python train.py --d_model=256 --moe_layers=[0, 1, 2, 3, 4, 5, 6, 7, 8, 9, 10] --routed_scale=2.0 --balance_bias=false --init_std_router=0.00912 --norm_eps=1e-06 --lr=0.0145 --beta1=0.93
Below are experts of layer 5 (counted from 0) of a mixture-of-experts language model. Rows are named router (the router's row for the expert), down (a neuron's output weights, with its number) and show model dimensions 160-191. Each number is 500 + 50 x the weight over its row's rms, rounded and kept within 0 to 999. Numbers have three digits each.
After each expert's rows: "comes before" lists some tokens at least twice as common just after its tokens as in all text. This comes from a sample of Wikipedia text that the model never trained on. Tokens count by the router's weight.

# expert 53
router:538479524519536604496530503481399459463518487481543569559572429507474518495563536396444446531556
down0:489471553437477544576422540514612518493552509414503582547516491406502627462509501485580561444449
down1:569580540435442608531631537494450498442506476527537562437497435606491524486507556481495559552528
down2:489564448530464542485541364462516528520460554548560517517545510442471474575508530532588453528552
down3:512470526531460503544483533523445509603606456443490490516426464519494538430590543496438516603535
down4:558488373467495449419565497601437460430516538400588559451534411538506416533427409522499501495487
down5:501462554490454550521519545584527506405514506499443495470575417472394530490524412519555500562521
down6:518513454500544480503585460529564510530550529454526483442549501522466588525486457514556402544578
down7:520395449509577497500460528485494518555429501515602520585539400456425528489591576407479483495496
down8:483511570497450456521556540508528559525440577466398510546556480518539425462442578472513497588535
down9:511512419443426504540512527539470558428429488559580490507477476503508660509479516458529583549417
down10:416513439525433516505453525532539572588492511512474616520496464378605452517449522495550594493554
down11:531537450535522504511481509544544493408514496566474514564547518484489543465518460544537466475533
comes before: "\n\n", " The", "\n", " He", " In ", " This"

# expert 27
router:539570480498506506569522514480538495443462563503629495508528419465527470527488586502530528440524
down0:426581440566560512500528393525449588608541510443505454459452518491577484568478520539455601491380
down1:527459489380506620532552533507528482517528538547535572541512415474488580511506417468461436501482
down2:480377499501438377518522516467501435569477461459423507496548505498520493418529482456509508547508
down3:474513455464474599494478501461464494506374482481559569582501451446453463507522508535400522507474
down4:497532578542511503462550401535517573552578546561523576554456483463488521478374532432413411467530
down5:447587514481521464431412568504529453521460449473571464458582497489486471480547487522537481433517
down6:460515519530530573521547529524538408440460535545523469498422503464522469519427427511456418540515
down7:605499421472535505444605489510551555538510564534552543568416556533499467518537447532507475489602
down8:455502494484497479412495505557447509470522491614507425554568622491623506478432433627540541409530
down9:556508507473360419453536516507540511469523409554558450500453457560514534614555487475495512483483
down10:490512478457459549447523477509450486466513589512471462429530474406452495540600546477519546529465
down11:444415576435479454462524502470512473484437476395442508432498544479503368527539517507538461526499
comes before: "\n", " of", " of the", ":", "==", " and"

# expert 45
router:516539527510418479477579480611527483496510470448575496508432448416495556546570467437554528534552
down0:491548415501513580485468411546502430512521479562425532463479553446473406430523555486508423493556
down1:589385464451537497572431477600512472429516515502587526522533490441453472569432535413360450491483
down2:509501479497434594554588584472397524478536513564535487577469516550558540552490377494514500456483
down3:529543493414622571476468459573466440404448534515528535459567543486536557485550473517572458481505
down4:521445488620458514449489510510453486492563445543546422556458551571527571424506515489533447531563
down5:528548507429467538472467481450537487526534528482598480564487476523450433508422645480485616484562
down6:548403456471498550478459551538478548526517447581470551545584478430419498487551539460489435501449
down7:501506574516534445482509580583563553556383508524465433478536510486490481565441510433467556415530
down8:437492553433562488511524543494501464436542408423537406505413483482551500473433535499500443469537
down9:412490490577561420540507497466461526453516500514483499485489517498559538496495573543506587477529
down10:464550521494487505471528359418610426488478473513455558364500424494578483564537444470490466401418
down11:557522541497441594531422565514494472528533441472448504474531484489458538442577516481447478534468
comes before: " | ", ".", " |", "–", ", ", ","

# expert 23
router:491463502485591594509562483421535488455503514527464606537458582481451413397533390449534468488463
down0:599536487392483523472508477459565472447443508475540503470485553461508559487531529502484547502518
down1:459542428434526539481518618475494461547448641489514571563494397489533430482575424475438451420531
down2:495480467584399465443486432501609440459593527496591525556549430536524501419518442478442522469473
down3:501482479570466542502484493521510437530529479511416545456585454535494527522496542540516521476472
down4:497541558526552506506581547537482513574505532527556466506547630556381548417526592512541467583491
down5:553484536518485508593504550514478535461491522661515573465511573457537461456454439486508519543589
down6:449623530496584505524493526578453490598430499565402443572398481477504479461510492463399558496474
down7:501532416559491518528456551604528534488504423518507468462512474411503471430386459493528599488527
down8:483473534599544486520399488492386611550593531523453405390551537546477458484553569557469498503544
down9:499458437558501490484471533474508470583601514554530523544524393562513468495550477578537539486452
down10:523523463502450458359418509516480536488497495514521489477538507500531549506528526482477493570407
down11:490546489534496518465488433467507503552428512444423489478587486512471452486505465472521401425476
comes before: "0", "1", "2", "3", "4", "6"

# expert 60
router:518481604440563490500501576542527558526568441468557476437488534446449526468542533457408521492542
down0:501478482490457417461527422494476429427451470508575507574482452457496556506503547478525539432482
down1:482576563587414462514513530492504531456572444476448540594508429553530524452506353500520496491551
down2:422515434530558637479460533510515497561536602508522522512528570498497559554463505512446484507427
down3:491452532533565470418497464508541526499448525590536569440501501618469452463504537511460529510528
down4:525501517565496559621446527415433454557479547456495469495428505455478444470436495493506448528532
down5:355437432484579457546566468502448447583433478566482489564487476468475471447577520436501561551505
down6:384546575543459463584426553530605494570462546536538510528563497546501555543534423480524460551483
down7:448446486496471523493521546456560614469496454434460600553503547472430468522522498439652518488576
down8:502508510499494450448530578536467486461434520453503450560473376540565501487444571487506606457581
down9:469540575485565456565521540474496533508511503540517483502557601417495534470463511534470451433449
down10:482498545529510447544407524553533480499561538492517504489484529437457454494514561510527520495482
down11:545479460566504557541524511512513460472585550528472445536466441433569595528502525535476529479511
comes before: "–", ", ", ".", ")", " to ", ", the"

# expert 51
router:549534542514545613473441405440445536524485444561619494537519468559500464528430483481548480486441
down0:506519501588526602491423465523531523536572429480446511514487443608537550544440464414556523433545
down1:412532460489457536476499492498565429412367475523529469497561543459482541523547592525543614485586
down2:367534482594450459537507549522509370585522408526492548521559578563431526486431519481458432406602
down3:468506455452468466522551472578523471526457506559555526526460580442556458554418443457557502484501
down4:522568498540450499482489445504444459492541558581459552495485543479596510509563477540475551480510
down5:442541561480532516450528404562562469500464475608381512466439524540531572509454506466556500543485
down6:518514508497452477545526497418611539511462576468529434362497547413543513538537416547474516458447
down7:449466446609492514467472494448511512556549569582526479529465487433447498584594486484514567567519
down8:464517577546525457430458616427545523442488443541514436487432545472373528434526551445462507508440
down9:558440487528476612621378496546453510559502522474457453460490451517531537538456508554456425519452
down10:521464486543537454532517527393488586414488533514556524518517510548494523488458526466470403493575
down11:511504509438538494392518565517519453507607506534498461507418552469535583548622569548485475437538
comes before: "| ", "|", "-", "- ", "- M", "  -"

# expert 24
router:491514499565442487549512424594420432459496517472570584437578550446437479590562449431526565448508
down0:517488485512510498432503474481583469518505450507567559468508516445536588504585491494472502573517
down1:479437504474415644524543475548555459533421458427448395517483533431464473469471508508523476543566
down2:535491520547532531558357476478560458453452570417599579542461455566548586452535528517559431534527
down3:552473438420588415454487511496513507604453524565507573554584542458512525455505484577431464508470
down4:477500425454514560471502508475478506484487518463473496506531467446444556479504514549585471438467
down5:489500555461433442446413468441457513435556450471547457538553519461412457541437437471565583512519
down6:507540488515519471484465532543534502583564482525450547604427491501580507439446593398555507556573
down7:523517438578471391527516522487540495489570436575474486511424488479444469484427450516427500547446
down8:493435496442581455453480545650428439548485521499471512454472433552454550487475496497449575550486
down9:466479464443531468459561510544447557454521554506499593513432496504481613619519503434446540471595
down10:401510491430541488596439500488565515485411443493430560501506462505528488481484466462519500612481
down11:495547505531446546551429552534564538483491493453508555466453542506537539494502556491517440506525
comes before: "\n", "\n\n", "00", "30", "45", "44"

# expert 41
router:512575387426510511430451465480419429500485526554508565482531466443507522517523601425503497475438
down0:488563478406499431573476476461514422513362480532519444445535528557491497431465607565539522504489
down1:427479573462421430462505536496450515403515557525393603483457493555576512498600501534447476444441
down2:500483471501519555457500477552463467574537513534553416448457509498543487532493465425472567524502
down3:472478440556511471500543509507434452514467503475458448558518504477498527409402533441542514492556
down4:514519497493425522575507542487528495489534466533492455546440562520631590513533562402507530535557
down5:573504551508495509489478512517499574524606423540506548572570567588525460447433467528384428553510
down6:452473517473429467532495551506579525510508486502565461491491486389381418484529569522566460497520
down7:539486461498584589531509472485406543586450493542522520494527422512484534511392502536483435495415
down8:496423493489551556463540534442501589516472506511557388453476572581417571434514532522545561471458
down9:566521567568493483519493517604539469477488507486483514478518451545538480409558546547489529496545
down10:533543435505500522444520529603639434445484562611444582465515433463516522526523578490472520456548
down11:513506533478494520503501571409494551508528487486411545538421472570552555562431472446507526611524
comes before: "| ", "The", "|", "-", "==", "==="

# expert 6
router:460391532552567459547474509493411430481559524522491608516624502544486533543470505426442506525539
down0:457455414476558467466545448411567384424450431483504465428456507490493517447509496478446514420432
down1:544581474425487490534552427438460587456604588424532537502506490407489540541619484487519523410602
down2:512546549489483453431462565569489520462502547451430427424510470568519530519556559553495529536492
down3:533563499487450605552496530585518487477395516463512461503458551446462497540492462550467477477478
down4:513519507483559525525427622514491512512494481515426532526435540560548473473529491516529448471525
down5:513528508521493481564509486445434468486534496480488521468532517421509445508502501511498560444439
down6:536458515545393574461498560476491459423472509545477426457488480353497468561543524505510529518442
down7:474550512573446558490478601488412577462496564477470501570523465473489382522549505562419521477623
down8:530461553537522449505535525560461490538506651496487399497516504511574512482516585493460500530485
down9:508577592545528543477557465487438454542567562510415504394441426519500475483504471438557448458575
down10:443475534512517531564507516489500496494462518542466456578431623466470467549613549533434487448440
down11:493540508475477479487480543601510494497483514512428511493517545459470533560566556445587584488489
comes before: "\n\n", " The", " He", "The", " In ", " This"

# expert 10
router:536493557497532612596469431468503512491532481526533595599550539535460496570428442445516480491429
down0:610503546613534451564471482492451501521532484431506476603431437448477534391481495504560526472527
down1:618386481494544451442515459525528539409488512497497518531577523520474545476521480549533437622528
down2:490532532386534445480447414494485486577555409503435386536484511542490596505434439553511481500487
down3:414508570492606568490546461494461630510476581479497507455614435569519453485383512531516463417505
down4:424477492466501481491440517440525482524437499422523523492458463517581459564490498522570427425507
down5:439520437478560506499477558510480590463587505597517552541500475509534524521498409406496508423544
down6:476490520426585416617407488464566487459575517498560488556528444484599534609519483509453465485454
down7:490469591531495452562517543516510525379536452459543519555483480423559471531514501490530549458493
down8:456503508442428537459491531527430525540532405462415553490481579550517507468469534506477534568512
down9:530432493523494515477406506588518461521487570553442444489555482566565560530391482530598378568536
down10:551412446608442449460497425576445513464514527549436482471469453519527519589519530577527508466499
down11:500555483504483420538539503445504458449447520482541535506537572521510579500508579459382488465419
comes before: "\n", "\n\n", " United States", " New York", " former", " American"

# expert 61
router:511448578463552422509499566557562545494529396515517492466501484478506543520482471396489511614523
down0:466398520554476456574499499442468507489515526489477591482454477484536409572601531443525541503512
down1:532467452466468427540539430501496512394433560483421486485563475449429432617449546495552563417501
down2:496394479481567551501506425525453505568444519423503537623571440496426513484458488431431465457540
down3:658514538541482514477560522483558501515515491558510549516549551528499567608479541464468427557551
down4:535420458564467490517490484497572567498475533550454457429543543574467573453540548489504465597564
down5:502533547394432508451557569511429418413417490489415518475522461548542600502556507611427421504569
down6:475566440489461500503459471559518573490513466455372558496561538526451430524554497613482588425445
down7:476454592484466517536567616492461576461465484547476434503476526545521517531535457613584549483528
down8:475520451612547550489511460569579484432439463570517528492468538521538469487563465519584548515541
down9:494512494583540471506527566537427548518540468430565505475549448574500481442522507529502557481543
down10:470526450402451437516501636492402485385555498488481519495486508523431486510485494486571467531540
down11:592522562512537399489541518534441534555415461511508533444501508542485614465499436463502576508481
comes before: " | ", ".", "–", ",", "000", " |"

# expert 59
router:498571489484509470480541517515445497464504491538438509521438422496455532565445461629448569500576
down0:506495505537524440418539484549492470418495521632485513507467451622497507469410513564409382524489
down1:502500558479488555463568524530497427503493442451506409506468579609408447435470491480447524522463
down2:547479501467332438568505449547535538525541527591428430483505436481490414584599514502475514552504
down3:513518487477548446542496523481465444522550466478479585473401534488514521406573478496435444605480
down4:487468581487471546550572493523476573518436539426464545565504501565555516456424455473560490513517
down5:519496417512426539460545537502438492412536511529556458476476364484548488528463501497496528483491
down6:517462372470563463546567431380502581500472468431498603553489470475517557542515458512537467563515
down7:497552525428466528503339476449548374477589537482488439459507482439522461537486436507506460530398
down8:569510597494514546527538449410459476479431508547419498627519589478543458488512426415562557503568
down9:477491544499429582425463426463507539559527440544559350471418535402501453480599562542622481590564
down10:524455494458426469580524395509490545595464440434477465592533518483516545463497505532491499519523
down11:458538464549515505542531587581510451470563439434478588436469517493498406493465394511419445336586
comes before: "\n", "\n\n", " |  |", "ist", " in ", " MP"